python train.py --n_layer=10 --d_model=128 --n_experts=256 --experts_per_token=8 --d_expert=32 --d_shared_expert=256 --activation="squared_relu" --moe_layers=[1, 2, 3, 4, 5, 6, 7, 8, 9] --router_score="sigmoid" --normalize_top_k=true --routed_scale=2.83 --balance_loss=0.000115 --balance_bias=true --n_groups=4 --groups_per_token=3 --init_std_router=0.00797 --lr_router=0.000904 --vocab_size=16384 --norm="rmsnorm" --norm_eps=1e-06 --tie_embeddings=false --optimizer="muon_variant" --lr=0.0106 --beta1=0.9 --batch_tokens=[65536, 131072] --seq_len=1536 --train_tokens=458300000 --steps=4784 --dataset="wikipedia_en"
Below are experts of layer 7 (counted from 0) of a mixture-of-experts language model. Rows are named router (the router's row for the expert) and show model dimensions 0-127. Each number is 128 + 24 x the weight over its row's rms, rounded and kept within 0 to 255.
After each expert's rows: a language model's description of what the expert responds to. This comes from a sample of Wikipedia text that the model never trained on.

# expert 40
router [157 119 117 153 146  98 160 174 130 138 152 165 188 107 151 151 135 161 117 123 112 141 124 145 132 132 130 115 160 115 143 142 138 124  96  97  91 156 143 144 125 115 117 140 143 121  92 110 161 139 126 156 108 150 182 115 129 124 146 102 150 146 162 128 120 106 210 157 179 123 130 113 133 115  61 145 124 143 157 131 107 130 126 162 125 107 111 129 120 163 173 133 115 125 123 102  81 123 118 118 124 125 153 169 153 124  97 150 123 133 158 126 100 122 133 125 145 171 175 113 167 130 153 110  98 140 116 135]
Months and dates. Month names and prepositions in date expressions, such as 26 October, April 5, in 1957, on 12 September.

# expert 12
router [149 122 125 140 146 138 143 161  75 115 122 120 139 134 175 107 122 130 163 120 120 143 128 167 117 139 131 102 128 124 144 142 131 109 136  83 137 204 158 157 121 176 157 132 168  91 116 143 140 139 118 158  57 131 168 166 147 136 145 120 137 163 168 140 121 133 133 128 135 115 119 131 144 129 115 135 122 142 123 118 176 107 141 138  96 112 172 113  79 142 163 119 133  92 152 150 168 123 137 135  88 119 146 156 156 136 153 143 111 158 122 114 130 102 116  98 113 124 133 127 123 134 141 132  77  67  98 117]
Perfect auxiliaries have/had. The auxiliaries has, had, have, having right after he, she or a subject in biographies and census text, as in "She has recorded", "the village had".

# expert 18
router [138 130  65 134 176 129 130 138 151 119 145 151 147 138 153  97 115 150 104 157 138 123 156 126 106 125 131 122 133 146 145 160 150 132 138 119 116 129 120 190 130 146 112 105 104 150  89 148 130 103  99 141 127 117 162 144 165 121 161 136 110 164 129 126  99  89 162 121 187 122 140 122 111  77 142 108 138 120 163 102 154 126  88 122 137 107 152 129 105 137 154 118 125 142 123 140 124  73 124 135 103 136 144 139 139 122 160 180 181 120 145  97  98  99  81 139 119 147 153 139 173 168 136 115 109 113  81 109]
Film and music credits. Table pipes and connectives in filmography, discography and album pages, such as "directed by X and starring", Label:, Released:, Genre:, Best.

# expert 9
router [136 128 107 104 120 125 161 121 138 170 114 151 153 116 186 132 104 161  91 137 105 136 111 158 102 117 108  96 118 137 108 130 157 138  88 153 101 128 121 152  90 136 109 128 145 106 129 114 106 137 116 118 118 121 129 111 106  72 153 114 115 120 151 124 106 128 167 131 115 118 131 151 101 101 123 120 129 122 129 125 133 144 121 167 142 116 144 116  71 127 133 114 100  74 150 120 159 133  82 145 122 168 134 143 127 108  91 116 157 156 164 114  68  54 112  96  99 149 144 159 150 138 149 171  94 140 147 152]
Year ranges and figures. Numeric pieces in infoboxes and statistics: year-range parts like 2003–200(6), 195/196 decades, population counts, decimals, °, km².

# expert 2
router [139  98 109 113 177 136 161 163  92 139 116 187 115 107 151 140 143 144 106 148 116 121 139 120  74 122 161 118 115 128 118 134 169 131  83 154  69 141 106 187 123 117 129 146 132 103 126 105 132 131 108 163 125 133 141 103 194 143 166 116 166 152 143 141 126 125 160 151 153 129 137  81 100 146 121 119 101  92 126 135 105 141 104 159 118  99 140 132 131 137 166 145 173  82 122 134 119 117 164 152 120 139 113 134 133 113 152 148 138 135 127 106 105 132 120 118 148 147 154 139 177 125 171 112 119 114  99 150]
Place-name geography. Compass words and prepositions in place names and locations, such as South Korea, East Texas, in 1967, Lincolnshire, England.

# expert 62
router [124 130 145 115 142 147 148 127 140 113 148 136 151 146 136 117 141 174 175 177  94 139 111 179 102 161 126 117 128  99 139 136 148  85 120 118 100 131 139 131 101 190 138 104 113 124  90 131 147 137 106 137 146 160 130  89 138  88 123 136 132 148 151  99 131 114 113 131 149 105 104 122 130 110 122 118 108 114 136 101  89 182 112 132 156 115 156 153 144 125 114  78 112 152 136 168 101 116 132 107  88 164 171 142 109 130 148 136 192 118 106 122 126 105 143 161 146 136 133 154 142  98 189 122 100 141 106  90]
Short syllables, Romance words. Short vowel syllables and Romance-language function words, plus coordinate marks, such as Spaniards, de, la, ″E, is a.

# expert 0
router [152 117 116  74 159 163 133 120 139 108 115 114 154  91 179  96 124 164 119 164 111 152 140 150 127 121 151 120 138 137 116 156 126 145 102 140 107 156 102 134 141 170 128 133 134  70 127 118 110 134 134 118  97 126 108  99 138 128 165 102 123 151 174  97 118  93 149 163 155 137  74 110 144 124 117 127 137 156 143 152 173 110 113 113 144 146 165 154 143 124 136 106 169 101 152 114  99  90 174 120 117 125 130 133 197 156  94 123 169 101 183 116 146 139 103 133 150 149 120 144 136 125 141 119 124 123 133 128]
Copulas and infobox fields. Copular verbs like was, is, been, and located/situated in descriptive openings, plus infobox field labels and dash list items (Location, Interactive map, Area).

# expert 26
router [112  99 109 113 135 121 100 106 151 139 177 174 176 142 158  98 126 145 158 132 120 129 106 128  81 147 114 136  93 165 162 161 134 131  86 100  88 155 165 128 128 129 106 104 127 106 111 116 141 140 118 127 133 147 108 125 123 126 125 125 174 142 140  97 139 106 150 193 166 103 114  92 127  91 133 125 131 124 161  95 167 138 112 157 120 155 156 130 130 112 118  97 129 111 160 112 127  84 147 124 159 146 157 146 153  93 122 143 185 123 138  99  91 122 141  79 156 107 168 124 135 142 151 138 117 118 140 128]
Institutional word stems. Word stems of organization and formal terms, often before -ation, such as Federation, Commission, Program, prototype, Employment.

# expert 38
router [166 110 127 104 156 118 109 126  95 103 141 113 135 133 154 119 129 133 152 161  90 207 124 164 117 105 102  62 144 104 127 132 106 119  73 160 139 150 125 136 126 163 176 126 160 103 107 121 139 127  96 137  99 120 130 124 127 137 189 157 118 157 136 129 117 106 154 166 140 104 123 104 152 142 128 138 119 149 142 120 149 128 107 121 119 143 210 162  92 151 140  96 136 120 122 164 155 118 144 146 120 148 152 129 147 122 154 131 116 149 147 124 138 130 103 108 146 134 109 122 126  94 140  85 101 102 158 140]
Pronouns, auxiliaries, adverbs. Object pronouns, reflexives, auxiliaries and adverbs inside verb phrases, such as himself, them, also, not, been, often.

# expert 36
router [118 127 115 159 117 120 166 148 107 101 119 161 133 120 155  79 139 146 128 138 140 143 129 102 125 159 176 119 114  97 135 152 142 110 123 118 113 126 127 124 123 129 114 108 142  75  77 116 137 144 133  99 112 110 121 137 117 116 127 131 142 158 123 132  88  52 144 187 120 146 131 140 102 100 112 113  90 144 109 151 116 174 121 154 114 132 131 162 143 202 107  90 173 123 149 129 135 117 147 124 139 164 163 178 142 113 138 114 153 142 150 130 111  80 135 120 147 151 146 123 168  95 148 116 131  89 146 144]
Taxonomic names. Genus and species name pieces and abbreviated initials in taxonomy entries, such as Species:, "P.", Latin endings -ia, -us, -ae.

# expert 13
router [134 141 119 141 139 107 192 149 108 136 145 161 176 118 152 164 130 181 142 135 110 157 103 185 128 143 129 121 160 127 138 144 102 120 117 119  74 127 140 170 124 139 120 119 114 141  82 111 129 160 141 185  82 133 175 132 126 130 138 126 152 143 184 145 121 115 178 124 157 136 135 115 131 112  90 137 119 129 178 142 121 131 117 152 138 133 118 131 115 144 151 105 121 106 106  99 115  90 119 142 129 113 160 162 145 123 101 147 102 136 159 105 100 115 123 132 131 145 167 131 182 108 166 123  91 122 145 114]
Dates and months. Month names, day numbers and words like in, since, (born that start dates, as in 14 December 2020, in 1847, May 2018.

# expert 50
router [104 105  98 172 141 141 153 110 117 150 164 190 165 129 159 142  85 117 145 151  91 148 151 168 127 182 160 128 126 123 161 158  93 131 128 115  94 144 133 145 105 138 123 118 128 109  84 103 116 166 108 103 136 100 123 118 140 131 123  88 155 141 135 106 107  81 165 135 156 134 124 114  99 132 111 117 124 154 166 164 158 172 126 152 130 126 125 139 129 109 137 149 131 141 156 118 123 109 123 152 155 137 189 155 125 133 104 129 141 106 173 125  79  99 134  92 162 152 158 138 142  99 134 129 115 124 146 119]
Name and month starts. Opening pieces of capitalized names, months and taxonomy words in lists and tables, such as August, Nothofagus, Catoctin Lodge.

# expert 6
router [154 108  62 151 165  94 134 139 114 127 127 127 174 118 147 141  86 160 143 150 109 136 135 122 115 118  99  75 133 111 126 163 131 123 130 120 129 127 111 104 145 106 137 143 126  98 105 125 144 150 103 105 105 131 118 131 106 170 173 130 167 144 110  94 124  92 171 144 137  78 112 118 101  82  97 112 101 104 137 137 151 158 109 161 126 149 174 145 132 118 126 149 124 157 135 177  97 132 178 126 145 125 131 138 152 160  94 102 145 116 142  97 123  97  89  93 166 140 131 153 124 169 146 127 114 134 117 143]
Math and code symbols. LaTeX and formula tokens such as backslashes, braces, underscores and subscripts, plus digits and unit fragments in technical notation (UTC+, mm, chess moves).

# expert 4
router [145  83  93 133 151  93 108 159 123 121 121 161 141 117 167 142  99 112 101 141  91 136 134 127 124 113 106  66 101 109 136 174 140 145 137 124 101 137 135 163 139 161 130 158 148 127 113 117 138 147 131 100 143 102 146 133 135 146 152 131 158 134 152 105 130 125 206 147 149 117  94 142 119 130 112 127  71  73 136 136 127 143 110 128 145 133 162 150 153 152 148 110 103 143 125 159 107 143 109 121 121 135 126 144 188 128 123 129 140 119 155  98  89  54 120 107 127 133  90 125 153 128 111 142  81 131 114 157]
List and table entries. Items in infoboxes, lists and tables, such as parenthesized counts or years like (1), (1995), 5), table divider rows, and line breaks.

# expert 56
router [143 163 115 133 146 135 142 116 105  88 118 184 134 130 163  79 130 126 133 181 106 141 126 144 102 182 148 137 130 105 115 158 114 152 119 107 130 122 163 135 126 133 143 148 108 111 112 100 119 108  91 119 122  95 191 143 158 147 119 147 139 141 128  77 107 123 161 169 127 126 124 142  83 147  82 153 119 154 148 126  95 132 131 123  96 106 113 155 114 126 114  85 108 136 159 129 116  85 114 114  86 118 184 135 102 119 120 127 118 110 128 116 117  67 132  96 144 148 104 112 145  95 115 112 129  92 136 155]
Personal name pieces. First-name tokens and word pieces within personal and place names, often after an initial, such as Carol, Sylvester, David, Hal.

# expert 17
router [156 154  97 119 158 146 148 120 166 135 138 142 109 150 167 134 128 157 134 111 132 131 144 138 119 165 151 133 130 108 130 153 152 100 126 107 112 136  96 150 111 134 102 141 157 108 110 149 145  97  83 131  88 124 133 148 152 111 135 107 201 148 135 133 133 123 149 119 155  93 128 119 155  69 123 147 109 121 148 137 141 150 110 175 113  76 124 117 116 136 150 140 161 134 157 131  84 122 181 140 120 177 164 117 123 116 160 112 108 179 131 128 138 111 114  66 185 139 158 164 123 129 127 140 114 102 124 132]
Word-initial prefixes. Prefix-like first pieces of words and the preposition in, such as Sub-sidiary, Un-til, ob-sessed, Pro-ceedings, under.